config = dict(
    n_layer=8,
    d_model=384,
    n_experts=16,
    experts_per_token=2,
    d_expert=224,
    d_shared_expert=256,
    activation='squared_relu',
    moe_layers=[0, 1, 2, 3, 4, 5, 6, 7],
    router_score='softmax',
    normalize_top_k=False,
    routed_scale=2.31,
    balance_loss=0.0118,
    balance_bias=False,
    router_z_loss=0.0001,
    init_std_router=0.0271,
    lr_router=0.00114,
    vocab_size=8192,
    norm='layernorm',
    norm_eps=1e-05,
    tie_embeddings=False,
    optimizer='muon_variant',
    lr=0.0105,
    beta1=0.95,
    batch_tokens=32768,
    seq_len=1024,
    train_tokens=239100000,
    steps=7297,
    dataset='wikipedia_en',
)
Below are experts of layer 2 (counted from 0) of a mixture-of-experts language model. Rows are named router (the router's row for the expert), up (a neuron's input weights, with its number) and show model dimensions 336-383. Each number is 500 + 40 x the weight over its row's rms, rounded and kept within 0 to 999. Numbers have three digits each.
Before each expert's rows: "comes after" lists some tokens at least twice as common just before its tokens as in all text. This comes from a sample of Wikipedia text that the model never trained on. Tokens count by the router's weight.

# expert 14
comes after: "-", " \"", " the", " and", " (", " a"
router:487538564406483499440485503492478531473436529519487566510456507512527474527457538435513477526543571506474489414486508539492460515503491491472574
up0:541509483550523508476484498469488452487560564512499479453526512419538486468565520474472568455565516501514526487595529492486456535512494536469488
up1:498527475503473531561493525544426442452462407562497525472508492515580512574470544518480496529472471545526480545486522563559465448518490471479506
up2:429458469444469498481523500535477505509443548443505495574559487485495512552524529471544512515570537429468478546468466495466537446439501498496553
up3:505508530581523522440520463478490486521525508530504484366513436583502535556507502488437486517466504529505516557536497537599463572481490543472530
up4:478417496440475539471475525525517479468484526533450490492524521555432530513512490481477506428441445543457477550523487450497544524493516489467449
up5:593505507495543446566473468556522525528483450541426542448430546509434484555496521520518598492454481520504467439446561511442464590540475492499484
up6:483487477477573467554441527504544442557507553522546551422400501512532560482489579533499516539440548482500466426506493520397464502441493397502476
up7:518488516504551438499528524507552541496429495557481569468478467473454521490478500468513512440483495493492493417425516575529473500509470538484533
up8:541471467559468531537497514507523498413428496473523552480444516532521506550452587460486486528540498452573505551451528522502463522580562452442546
up9:510510546562502495566404480517452452443527545588525467463469536487445485515506561517495523460483427472447466490501496496473571462439487555574551
up10:477597458519496448480527509585390483518415505558478457459520458492535531504535381519538548546486491495516529462512476507492526529443508503469529
up11:457463542459564547479541597509490535546433538432530530563399549502488499530453474546480513508551477497547497539542498489449507498575502450434519
up12:556563539549518539449521489547548509492495399507471501531481500469530521454511448502460550571483475556524501484460540454577476543506528458527473
up13:474498499520459559496451459443508460536528501527520488537452394438476546462521482510519454525492496549569572466510453455514507500508478461541505
up14:503543467380482500530455534526475541513531630507578584471424494505520523511488538469439415505538563505466453525474480526419483493464480507492466
up15:553535480522476472424539537504581535560525520471545413472524567531429540522449545486451524569481524498568420529554483472482490470445493552570480
up16:521510490440499411478455443561498456497507493573445471488520490541479462503449422561545449500495545487469498611486510432563496521497526558527497
up17:470545433473512439508557417506541443480498465475466502535490469454530483536503528454544505486510544525514545453409429484491451444550525471453550
up18:491496483493520458519466429464452485448529535435432456558526481526486478539515506456450470606470546460468490465492525491508530537453493504543520
up19:471551533525480484601516473526468483504385538518473444487496467494486533454476466499500548543457471535493426496483477549598462493510591508419573
up20:500530523522439517490534478575486476475470459515486519577493517452540430497446468519509586514462545458545455497449463445586505502509500503440505
up21:478507520550476547456439484504496536506471505546482442570497500456512495477498470540532585586508453418431503498496494441474484510573488480567478
up22:515484468472585540522492407479500522490468459511478592464478499376504460476473610568463558513549488521583525557460508487510463482557538515510442
up23:493503476425510480472477463444483360553476492527548491439486499592596493468503568486475458481528501478483479515496494515548484487541558451496476
up24:541436507578572441527586414465543531551551475531561463451548509457544490517476626544500487515530489437546607483515458503522473464506538464506493
up25:493459518520474488503605472529544558495484379521494538495473497498544458481476481511481517403522496528482478533513540436460561464479550491552520
up26:574555500484513499553438503525406501543452509459526500452548457553521451542515466538489479449497480494491557433564503474431468458465522491494506
up27:544517506542477477467505502565453487503558501513490512513495531480494488597506450465538508456433530477438486516539515537524504475574428415524503
up28:546530504532497467477510544484537501474547542524533562406419547534502511466461537451481490440471418541562499387582408494489445497477479522558505
up29:412497468547472545533483426526548476551470478514527473507509496529543566561515475508498432486399536498459520522413484470477481508494519518575527

# expert 8
comes after: ",", ".", "\"", " that", " which", " where"
router:492469546451501477497530521509512506459389473433518517452453499429511559500480537486423530494468573537445463458545538509492460506467513502604555
up0:561454511475497571535438564473435529517467519548512463561454494508498551585522480560545506462419489476453551536558481504425508492494543480503469
up1:502470453545515552472485479477534448446496556478473478447482495577533570491550490451509413575486545452505493559558502600526456452516486530463466
up2:525485510481453525515480557524499530544494433526488443548491550513559556487536519382454533483474518517503525537494504492537503531559500581505530
up3:498507504531553524575442528481480569470499546467485492421485423460517474501553479480542527496453488484477510504567465529543539453480566527464517
up4:474444557571567458476534568555501519478444530510549529524556520566535486502508491506550487487426509494508564461472432501489553484431484441551442
up5:531539517478478519533459490477557575475552493549493522438479511483477464566518479507495536528468438438469464440461525506493541500447475573517537
up6:393444489502518511581431487569540525538532523605493531489463535457495450484519477512515530453458517490481578466553524548437513572448486538401487
up7:521566524479496533503564515450455513519476526411569506430481520514502476466480466491514521480533485514534516439468531538464506500528532448520429
up8:593513550441499455562472485358513534517544489475416587489533503498520521453477463523486441494536558474520472517557477525449584418540495512464557
up9:504530451484439504521450515509448522487467597516495484444507488548483580500597510477472503466465512506498527443512549428517524449451508472493522
up10:404414500510534487497506577515406558502512492495488514486514461517526540520415552553535558462559494506515528593519471482529446544441503460510536
up11:494503562510467460543398602458469484559423481477526516486546522513514484618515458496395515465550497466471533418501473503517490462488538477522483
up12:443515496508481585465455529536474511525461523496541549459496563523486427459517505469529487543491514522440500521514458480548503416491486468502462
up13:490533510526505520482499553419408521514516501458537481582470581506467456524529509513513565514498471536486491421493507536452542543526464449507457
up14:539484454494482523462604498486523455514522480470513526500542511507528459462496494509546534551431559459424558518412452482508505528497548437488511
up15:501573528530543514483458475504450485404541489586505506559483428578451461473583530465458495485534528508536456465533536498575491602502537436450513
up16:479513499419405468566466531535509529458531501493449444496479478504516521526530499464485417521538569443449559463558496545496542521498528554487534
up17:459475458550442451473443443527503435420451512595524476510517553451511487514519464495461478521483520485486491532455486438540549518472548498492463
up18:577510537468595504472505528515432475515454439502587469549494484512495449526485467516480449462469491567503509427482457436547512513479539482547498
up19:539545535536576494520555544469494533490506456452501532517534489511551508428482484488495490508535535471527424488477519455496468513528437500488553
up20:431485546547535506489475506520479514507558463518528475497508529552435443487448528444535494528531448415484517502474507487442557513520499466566512
up21:539471502427478478550579528568462532497446474521430465534495552519499476560552481539480542506419547525415570522547459445475500524495508559497477
up22:466476402479475599446438519509479508457505469484473506507514530497558529469519492428530470478524485531568522584468497464423520523551549459463501
up23:582503497471494516422491454495555479471549568513459448460505588521487485551447523550509504462511535468548558491498495481483547449443465458456537
up24:538485606474525530500495490543508561440451454492541481475426494443559452532460448485496560501463466536542521526477479515556517487489535457554517
up25:434444507492531572535534525560479491498465479499511460573506518523518551463533476491472473535439524491550507468425481551515516503491484490593507
up26:489529490489603515531469465527574491551483498536435460550495449510500494478537511499559471471491472518522532526549498491466508533522512535555493
up27:444475490464488453552391502487551476505522514565482396487484551462484538468459495546445462560546424506525546530540508480510478488464543598489510
up28:468509497468537586559446492481490507563520463476486533461523456593413438460518495506465506491512476522521429539530548465536507521499536501453558
up29:477542610499564491578514454516553469421480501523430478567492499490562511532478522485477542559416480468470513497504561471530476517553439495485495

# expert 5
comes after: "  ", ")", "%", "s", "\"", "0"
router:495563561423476430506539454549494593466521540483520495463554527433479519501446495476508572504464551511498526527431519512474537568476507417514492
up0:536566555480488562518517527443436464511475463469565501435582530507518534443488503555527514447448403509585485496520568523521572570465487503544440
up1:503508536505464509586448419474624581499499489444465522481533495476567474462538519526455543515547497557484517517506502466532527496497553492539508
up2:474438540575523472510519474502467545489550464449435558488455473452532552471556515519542521524482437458433435457520569456477498457533535531558471
up3:452451507530583458524475484520458560518494537391518480543484528516450527488453485486545499505466511493598500554504504528543493526476519417500499
up4:509527477488468507444497468472500510424428474492524541455536527598535488488424491554547426510506543476503501588528385536575473543560444446483539
up5:458534556484481499483544444539509528541438537470463472489535531518485430537533522532516423489482482503478534488483531450540392495495556483517457
up6:479479501522503482556523561502502474475482528471491522514577447507539470432420539534466476503552556495511503504486578421526530557519468527574492
up7:556535492419488460516460542436531485376457498485532501371530492471450522587497462504616520475483441531381496485533551536554550492474455544462481
up8:445560492427471426462469498594459456552493511505503472410547467515444465452482513475520469528491554499534479491412623485473530488504481498486512
up9:492547539460516597513516510459506601492548439517529568494475554488529443457522554447569497481508462563513508588490478525476427484426498586500505
up10:493532436547487447519493557518510544512462554520495470542584527636552537452483566509490461488462538460473547495456474496469560498512479517558537
up11:465472422500429501481511477544535475520479511505485492464457555571531500520499471450581519546497417466585376400494458439517514488446500493540508
up12:449483504483599469542542521468496472574486502580493523435495519448463444439475482517495537533567528494540489540465484449518501443474482491487532
up13:434501553444447478494517449515513525518483542511484500523432454472561555574458616473562472522510475466485544531477500564505480487443539444454460
up14:614504511472525527482454510495408553540518509505511560463620499490521506486528543465488501529548570492444543488514476477518587484514511500472459
up15:397542560511492509460548525523534463546493457579499501508529455472512459511494538439518479481482492451468523524579498446551473414546526490485466
up16:467544438464525493438543537599555505486479426466523473457568473503479593490523432526588513585466477410515497405443447511507469486475508569513481
up17:457464477498479473517536445477538537491461506459464479495458498428439503485607550523538559435498514450502495523524442441470457504549520530569473
up18:454483501543482520505499507569502513450540506454471446429477483390572543458520504472472510596504491505571501439516521443460509488505548493475453
up19:535466510464552544542525465497507538480533489526506467524437509548486484569499562582554541508467512486481553477514500518504507596530503500497521
up20:479459506556517567564544495549463473473538492495459443433462487483465473544485473513378562514478482487545453552507532557456517519502490550438526
up21:486486473491536474465531536527504489485518506493537450485506494507440478523490547465442538603498594583534517543493468552521483478544486496454501
up22:538505488503437556527489456486530457549450456498443495532476407492482466496557528507469570508524513462492408479492527530547488464475524455522487
up23:534483509551505439519555542477506558427508528504510461490472509525496541427547552416483458482565491518591515488614532505480483437580458520463495
up24:532422586479525554541503423510560564477527524386547497498505376502541522524521468508470582532506485483483518493513488573514543482503483544614393
up25:530405531484520557497468484468495531490552524495494517500502504471510431459471485497476530420414451482512454439546501528525477483518437527467525
up26:529449492530383501578515450530483480416517395466542538496551503582582480477447478510412470492472531508542519516496544416494534492554469555549529
up27:522495529502486554491454487494506541505421482493543518452574446514602544413500473512546512524512490469396514546524484490488445507528404451498525
up28:510498486573443473476530442469484445456499457451509459441487468534508465472484419465539477446527525487481550549515465461445468482465450481498532
up29:456451496500516486534434536537506510418490542477475491473514535499562531460500523444447554488551478460476542525475476489444457508517517496429531

# expert 13
comes after: "\n", " of", "'", " in", " for", " to"
router:533429568436420431496477467446447561485381561479507475491429495502490477507537533495519490515503491502482505429462499475482463502431534503575536
up0:539503449580516457537532507541505519570505481445481477499555535428526492520519574476533448544513523475540525537524500482463426502438412555506501
up1:551579567539493532452547543520551460427489476446469450477444524463519496534552540466567513524510493559516515461510464466442490402526540502492485
up2:484466506522488447451488504498494523512535503542556519471587535497478488527511503509440522494473490518428506529473474535522490496508481421506476
up3:533490523481514516624485477501480488577499487542523464486525473504468501482485450532532449465498436529478502516494530539466526560496484504476505
up4:510441517527500559490514527478532492456515567487521527495530497475609491522530473495487497511519533508506541536525508486504494574459486543499475
up5:447448550557557491467455506493531481471481465547527490503479469496515476543526402494495541496427466502455563465440486492484550493533490495420500
up6:490499486593562530514478536508495516492554505537611446458465510582468473516437516513458410503455477528453509487531451475461461522417520553451528
up7:470515497509508504518497544484518486518487467451510484460486493526449512505490472536496475462428480530538590559487438525515514509538491462468538
up8:488501595466491549446503499375520450502516510499494493434587496520483494546486534466457496510448509529470560472546458470451485506499493458446486
up9:519499543507491410571449501522536544526447521480456569478487490468534481430481523482462517506537542583473429513512581521583490511519554535527560
up10:475490484480566462497526427497499494440431541538530500534529474549522558551593425498519497465527510528513487518444511515442568521562552511464511
up11:500489429524554513552466465555425472504518488482477521509487519523490539487496477537525475494512402480489511540458434606556520476498494489502521
up12:533517473519478474573488526500498481575555535454489485529553440493554509479516521480528523527536508530488476496441474548436513521498595594480489
up13:493482505514425397492572525477602477451546483541498490484513514517496590506492451521510509522451510523511478494537533455613509597521540527481511
up14:520509487513518507559483535524423552561479473542504458499511518431486465545407492541495492512536491585543451464423499469453527527478465514501429
up15:486550549480443483527497546460538463478518536534474492477472535434414460550553542512495480502551536539465551468480550469526505537501559568521396
up16:376476537456511453575562487492491536510531472477456453522463460521554518517509564521445572505482521542508441486459522510528525519547551469514546
up17:482473593464503523483428502517502502511497556547486520552497484567444476550564556473513451513438596518497518503488478497506494571441516507468526
up18:420479479518527550481418484459422444506443448472536508473432487507503517504520382547490457490442525473542534498517515413530446566472495424455492
up19:511435499590469404501530425436504455484466466505507402473435525569462525501507465479486520500441494469487475485512483481535506475483507502565478
up20:541558512473520568526531555470474482494508506522507471467578536533514492577555466474520452531500549526461493508566537437436451488539552500530473
up21:493475453433465463479441444516470522482419427446509494504449445474504435501558472486546422526505536452510567557482537531452569502502496435517478
up22:493483470495592516518511462507467480513474461535444514548454419590482555554512447486487524504548512477552473470548515544510490519438450455482512
up23:477484501515515533453553444532551570479500498486477498443558454472491490454531579535520490546578497528486514484568542498520527494451600467479477
up24:428501544500429490479499423376477436511508502464530489492535500534464478545589478471500481569518511477473439524517561503509423471578499540499442
up25:512508583447491445503439437515432501509479506529487494501551491435468506528524536468533496505569435436485486510513507518484494543504499528553504
up26:498568526477532499481494509466448484527498548544471463511548558418538485441484429530448518519409518425516473459489479523523456530505447510431531
up27:590473529485565503518564500489526509523554541472505519481535458465491443464466516447482503429486435445552427539487506512462538482502512582440463
up28:512384462526458540536626501546482477488476455514432526539410512483441552402417497553529489503507540491498459527520549472501486460433514485445468
up29:500493544490500547553492487583510403534535560547458499430433523478415615543517514527418520550502507495530497515525583461476444527520512480538522

# expert 2
comes after: " |", "|", ";", "0", "°", "/"
router:504485490407470490466460529460492507472503520540511454429437496552492540479438530537490464620506578511477498466492474530463519487539529470539571
up0:514514532505509485509520524506546572615455555483443462503491467494428475465443528421517486538540539575450539475455524549461522497570473417468525
up1:533457546522443504536565448512573515494563547492511530392452439515506501472447440546476454489545539482456511504527424485489460522508513480492588
up2:463525569537470545513490473525565418483543534477533525564506501527531554490532437467537440543459520505443540551537567460505509450515500513489530
up3:458513549518449489479448542503407496626447455378504489482516504475500467529500501464551516515480492474526507577489508549504468552505487502493495
up4:498477492500517490526496505471507500487528498529519537535541530510478438482567514468526449500532516552538504605511563539449493483503559518581482
up5:523514504484429508503456526460465460508484494551475471489516509547503444474496515545467539472527521491546535519552462535488456534548511370457449
up6:486518571429454458520500513494548542516537507440538534435515547525496463496483438590543496459547445511472557519444459521460502558491507489532542
up7:521489483465518452581486549473546547581482526456423502551515449529574546432464521486457470500536468527528465523562551546516495512489549548462492
up8:479432558482463463435456421474519584498518533418496454451508508516515546479523513451455530551523505503520502554457528462503422539494588502511500
up9:508462539445511461554495448514539486484476480457485481494429534507547520457486520533483480568485470512484514407590535451429425500503596458480579
up10:474491495456487516492539512482510511487471513526526544488448453565527506436550424448589594481487475516510494427483490529523470500476482469498551
up11:525479536502495481581471512470513478520515514449496554459508382482502474539518487476518464553550472507574496547475521457551499486487495487557570
up12:511591527452501496484536541452502513455454610475522483538497548475501521517443523488494541553448571471437477546448532561471511493439514522599492
up13:508384544461502537505448462551511511543471480444555469484497438412475563506461436483574524514439511480440551457504492566518616469470550489506540
up14:476536483456531392512562502434464547504539595542455426533479478472504580488511475493530514556496573503525495494494476536502488502485495539516554
up15:465435523530533487491557440470479534544526492480467506519493515489473451477496517509466424505428482456516523468495460476541512454496539516528469
up16:481502514518452556457561457515502498531498447464480520492498476464501550470401556505520499581516476460510524517523498414504442465513495526589547
up17:431504490525470538474443511560517509510545546508536533471497571505499481492432474531551489439559478470500549455410566485448495514510554495528452
up18:531498491493489602433435549549494586472489483487545488543525503475460557483589503508452453537482497523547471537551435495485603535472515513532460
up19:485529488410450455481488506487584544511513504557529508480482486499478497540522429560462539516512446493542470507466523498540500524489478488569534
up20:514552503549497505475529483480490490555504483549519487472530490521433501507510466559465488530450562489545509554521540437513559490510468499517546
up21:485580475493588455459473473487525499578531435511503425520406542519498473529501498414499503565577531547492560475565438464479471482495453510471485
up22:469509455486460532474480484488562557471478514484456493432488543476459452469519503511510460511503521566482476453541560545533510465480525543498417
up23:446571520563503488517528535541534534424516520498478533477497514487403482521523527529492475592558427450444496453549477485510457538473518498377503
up24:516557433430492438475451521478442478529536533579507507495489526496519529401515402496566487543464572442490479565582493458507527498520516485470552
up25:494539506584487536495515485498492534584534474523446482479520405486537428515435484487545570515535467515458557538471532513474466510528528461482509
up26:466480477519499462501526436536472441523480565586518507442488466465450483578541537511439499480450537509400469521552495528503455417514475534488538
up27:472508552504437525536477508556524521517494530541458496566552454489482476524498526580510448589544555484499474470484488510456530433518527487549459
up28:457577537554517451494431466574517506514430529517539490455578416516506445499468535526490488471546440528508483561593455491424497463573506518555517
up29:520505513506487506447479531525431508492504539579545482537481510473509515472412487454510446513539517515474415488488518492470538503447463534477448

# expert 9
comes after: "\n", "=", "\n\n", " (", "\n ", "  "
router:548486548523487515477429516489497567453478481519458536540463513488503508544472451479541494514480517453507550470473482541389446471482547402505517
up0:561481458459544432506473460545504418543465463510424499536432545545460496456484480505516487518532509499464509489455543530433506586497442505452479
up1:438504497493508480483493437535479483524513452516427511506478495492430537506493474512585573456467549541454580473472470422502523481434525531521559
up2:509504456427503458463453502567561577501500513498492524423488456495554500509496526525532469558509459507460512490512520483461447509502448529517577
up3:511499455450508521562556503530485462481503569443553487470477500487545576537426458548448557537444563510502519491475498486507435499505565504472455
up4:491462524502521427412505471554500490446547539529554547483566519534531455576466472473533554494530522513482467506558507529554517508519583424482554
up5:486471511501444521513474456502508519495509594531481474563459397491554526508504532541546384517457488493558538500513531447607494439505433477511549
up6:523509427472519564518523519485499523512529493529472474422485446474465556514455511503521431472551468516524540527488499448526505440563506510495473
up7:508475526426482521454473418518434479507494434514434525517470492474499502525456505474456506523477559523501476502515512539551484528460507509523478
up8:524507517486544425469458439529551472520464490468464495548522479497459482477473498462518450487460506509488532446486461514536476571438565492533513
up9:572457527484540394469453513436507515510472510439498490528495478597452515427569520402511485451453492526513521497530586482484518501537525440432459
up10:499524538538465497473477465467513534455480550473489415477516469444417506512475505494521504488474537491481474500443551515401488445462438540549478
up11:471442513483506516552477455527552459454552512518400492590502471511509491498584570547471503441450420513525516544492433484559534485524505513450545
up12:472582520551526493494487485539502521466494436513413491497496536531556513586518494543498486515454468454568502543483470464519501582482376516527483
up13:520507424448471439460488512435460559465537440573419566488527515514451444486497480587508514467501468426458515394520481500471498595560550443481537
up14:509521448534515519461481445535494531501534515489472548526540505505504466545585507527547480482446508501479460496409514570426425480465474491486444
up15:501480527482544497481467516563423480492431495549574469460534445513540468430549485486462531473429406459512551464500539512515526540468399469553530
up16:518515490444471567568437544522540485421549580521515491541518568534518532483507415462488526527524584411534510513448450492496514479509478478507488
up17:488499478426516508425530478486517529507466505521515492474446465543523477543489515506538563491524518490501450557509475534449482468553530494520515
up18:522493473474408471513509510548501511557501466530542507547525477516520593515492444529514504477472479478496552503412568549475488505501479498505509
up19:530560571466504508493541504510522536491481484524474479463495518564518431550463420399559480542485601443592578483477524553505515451547507551474546
up20:470557477434502438484490484466501510478582541544564462496504493488480501481407494453481547474561525506449530449424506517496439561502553538503462
up21:552480517513570420425471446538494519529498430456485532483473519522443473495481486561522456452420467538542402457505489479539502490526567460579553
up22:458554534451549526549496502504486474531472498541466506442473545517517481429513502540516484568497485518479518500562438523486512521499511453463474
up23:560472494437495449462370515481535472515547508521498519570518489503443560497512520547557458536426527517562520387531508427547583499511497463501551
up24:527504549479463479512370454509441534501505527500490487501497459557539550500547494457503465508529505494553550497516550505479502484489465498543484
up25:512496488569525547534489485435515468524503486490508516456557505413576491482465526505521506486522491446507529486532598508431511440530471468461553
up26:490397582465496535515470516527486546525482513540477548508523519502520516449534463506466452476442483518527436469546500509491545464597461493441621
up27:501519541485538434451524544498569466486530524461578478442435543480535513513569566451561437469477487525521526545549560490514480523586487514481494
up28:543511481528485419525478478561538492456478525488518496519524479474535414502480578492526435510445468540496490514480481521458471485539574532392529
up29:539449515515445529566504486487520499539514452491442436486547556466560539508455405498493549459556538511517501511446502474513441432502502567502546

# expert 4
comes after: ".", "–", " |", "=", " in", "|"
router:477535501473482482477501488491500487503533497433508492498499483403552469502496536536544491536534468451424527486473529500491497482551524495446460
up0:522571536513481519512432463502434449519458434471481562518477501411500561423478499517425483544565492527530498477447486482476523501457492566507375
up1:473525539510508445467536485523511531611448455540500497520480489469427494517524478464437491469532478507460501523450508525498508479412541461433480
up2:542499497493439530433510535543500467508479440551498439469520519487502464492483441508459425423526488540562498465426525534464474519418423495464536
up3:492600573499453464514542433532526472427529520494480433508542481503455442417513496591508486499449499529453507560499476454478495542462566534507446
up4:525436429509515577511489580582406482485502492500476475515434470475490477489555528450545466518465545517489524542533591489450488477623574444529539
up5:508439456537492448514574524519448458505558496447505466419426405571535524468481549468451461573558528395440504477501581457486531526547540495504552
up6:499454527531536487598522445493450413551496507492440552471445444489542512499535493495500471485532504436554453498518598466532489529459497512451435
up7:519514492560487496467440511450455496490520480512546423523508551446530494523476499532494456482436505505467534523487474562593395501486498515479468
up8:502510480594441472402517502487555546479528544565530439510501519546423503517496514479451529556517510563516477494465424491482546475444537525496579
up9:348505544487456494435460472493462554523563512578513497439543500592488523496524523465461549475524467537498519528448441488461574537450454482666528
up10:557533502385467408436496497494514492522483473491536547462565531546549364532474472474504529484514511514562490452499478483481509463470514527499495
up11:452457551545549545488423513448495518507462492430497509529499508463591554483542491441509472495530508567533481545570526538541503499490499512536512
up12:467529469492495399486511511574492521556493443451549512471390456528523582498491513458542570545416519533464553525445475511531493513539531535530430
up13:480593532527491545497455464513532378503429471454472607620543569500508473500455519474559461425529507500467501525492544519562490516532435465471575
up14:467481478423501488547508535496482537473535554516468532519459439518449559471496468446511448516475591510553518537488527463545484453509519461467508
up15:463482530614504549498485487453525542497501510561512465446525484481473561539520476524492517497476469487487578505461573471486530422476395544513531
up16:502500508539484486493466536570528554461541511475464445458527475479485546472514477485443513535524475521481444500454526467484532590451498579522519
up17:547524521493510493610580533550547555423484450511510493546491526455482556510513509563473514473519511512512460459459478488447503522559495568471439
up18:477478496499554479539413507466511506454535436486520487492462448509550552445538505442486434460540537519517407509511509550531469498517510589439491
up19:449560528494502514468547509540492490573495514492513470503568528478435454529503460535516459484507502551491567559433536500435553507529494491519506
up20:502510510480517516488497343501525487487451561477495542484511428547553565483497540515502492556486509504478493505519534553504440538529495492577395
up21:521492506518417503524577522457426504474457539537579551392443484477518510454452505501484491588499510487477582493460471482543506448463440498448508
up22:460491474450517465458426556550491488517516528466459517526460450442520468569558526429438500486501513472487520509503514522472535498447531484496498
up23:510489476539497517422528510538597548430478545459496461484537449542474516497510513492465450544518464463474528565578490507513462558488600488488504
up24:458427518586528565536557534472485474490483566538548486507476474521552492488501416457470552494495525427527421540508484526542491524495467493528538
up25:483580439474501503569469453500475560459509485542456536441458540546493551475513464556478509467477428445454512497475530555487497545480490435491478
up26:549480489546505463475453487542485573492528556427483507484509470532558560405513466539549537537448518490498509586504494459535548546460450479511578
up27:454450472445492449513499481563477537467552528454452575522493552469526529451613467449518436568468476500447533485529541480497489529537542529564508
up28:474537572507571443486445459526537491493489523517504424515456548471459554480521418405530500585502488509502504544493492505444576471501543554467539
up29:529470500474515449537567518517548533470468397517505489477512418561485518493497530459483456457472531469489509447501469455500529502500468467497547

# expert 1
comes after: ",", "s", "ed", "d", "ing", "es"
router:529514469501490440472500507524439520526481545437473522407478546503512482464457430466541557529516547562448482460477509488499503537540560446495514
up0:439454517524533461450469512552504512494526494585477517521375497520475439502511485514473503505517469481527466512567478453518450554537516547429448
up1:421551494485451507491532501492475559502512551555431509563522491497480526545419529521497556533458488431515491547452508481490477507470562508453507
up2:569522482545478507508499475508511471562551483495525494487581498528642522491478554447584510517455490488493472510458448490459459503438533457432523
up3:514489481434503502487465560537490438568487481526512570496543478481572460406464495505474554498465491535457455433479554548542516485486519491489471
up4:482463531503491525500451538507537507463490406445521521545503596440488504501546540477521478490515494551555520543424459514448490475475543518524528
up5:508485520551445499433563474539466547588523535591493496524534533402443498541533456494455608526510483486412526471564526530486478506474457502442535
up6:501419504548506464448501494560473483470527552522503542528494437493487468540497542567545504500508518471533512430506495538475510422417566455553562
up7:480445546522473546496431515479509554460541437471515519534582474481464501461406541528548421479485489477534481459529576529515513491490566489562408
up8:531513537462576499506450483499556525493524485542512484492506472520494468510491455529546522557477464429411480492530449575506558486532519515465510
up9:460559491492463576430519535553525494443476485586514498525569477540505540480565565504487537502519555459511470460413463490503527548491431465543495
up10:520515477375507513525449551524500533506458506528421546501467606482405489483505522544474475485519498484526520443560425498489462520522567505487477
up11:461462488585484524502515534499497483484492471442497450513519451472557487460462493467597532525460478485425562528531513515520514470483489513441456
up12:584525560462573514511532510481470451530518503429400550497505557562506496493532486535499504522483444544437466483510556542516593515576493448485427
up13:464522491516506473558491504510501475478448527518469491484436503519509493541440485582456446437538519580453535493488489483558492477498518428518506
up14:536538478529489480589514451562505492454524507485502398492417655497447512461547539469521492521514451485538541475524424507526473455476495492434524
up15:428504489425438486477460485475499475413483553448487485547476504498512509472508559484483474467436491464488562476440562487593505494497559465529486
up16:540540449535490443475522467524394502497623511465557525483456448510474507521540440553537526506502450494508518511547510541531507451401535529560492
up17:581496488545457513443508445495539561544511442505587489482517514500530557530541506537476494552479523538562485538553511467449483473502473505550561
up18:437548495502493480518548508513500520560520439495581560530616469465479491566459457494534497449448532516514487523452522546524490458467506477495400
up19:420504472505456508499459476497509455448548534535617484515440504483481463492503537558423521564473501513462498552497489495512561481517477502519487
up20:553444490485549489510505451488444501541546541465507556553499467459488477537501581494469454489479545502491515512464484551516430561516441438524457
up21:503461478511508595556537533449477534535566438531488497519472455434508464507503529526434433566451498550493491461475470418476492492496547511524554
up22:466451486459499538537452592524496450499513492504543438535474480550499509493483532463510508504468452583483460455454548476486507477560531580537429
up23:473511547449526483543533501519519511436463449465458593524539447551451520478525434464513549490547508428524467377577510534532526570487558511544511
up24:507517542513488465453471504457531412475478524442435535503507521504449498466494553518516546478450543447418524539489509512519511517529479498474470
up25:416484497434479468543437540513516534486545431470426555456447494557505493453495483441493516578521447417509586426466492475428490557528478433485493
up26:561487497467542452413529477536437521509527540444504572427491486513529486498493528528443562563523430438458532460519495469528550483479488568521552
up27:549513498510478499477509510472440545530447529486486464527587456516553561516510449479496550460511535516463470494502509544468535538489478476575567
up28:477565492505508485541579484455514470472483511521446477467417471403544573475580488502433527545400485542416502512519467519529472500504563479580490
up29:356496534482465471524500511485545479530513430530518495494488481476547457461532493468436518539505383473520461505486527515502538461517475525495511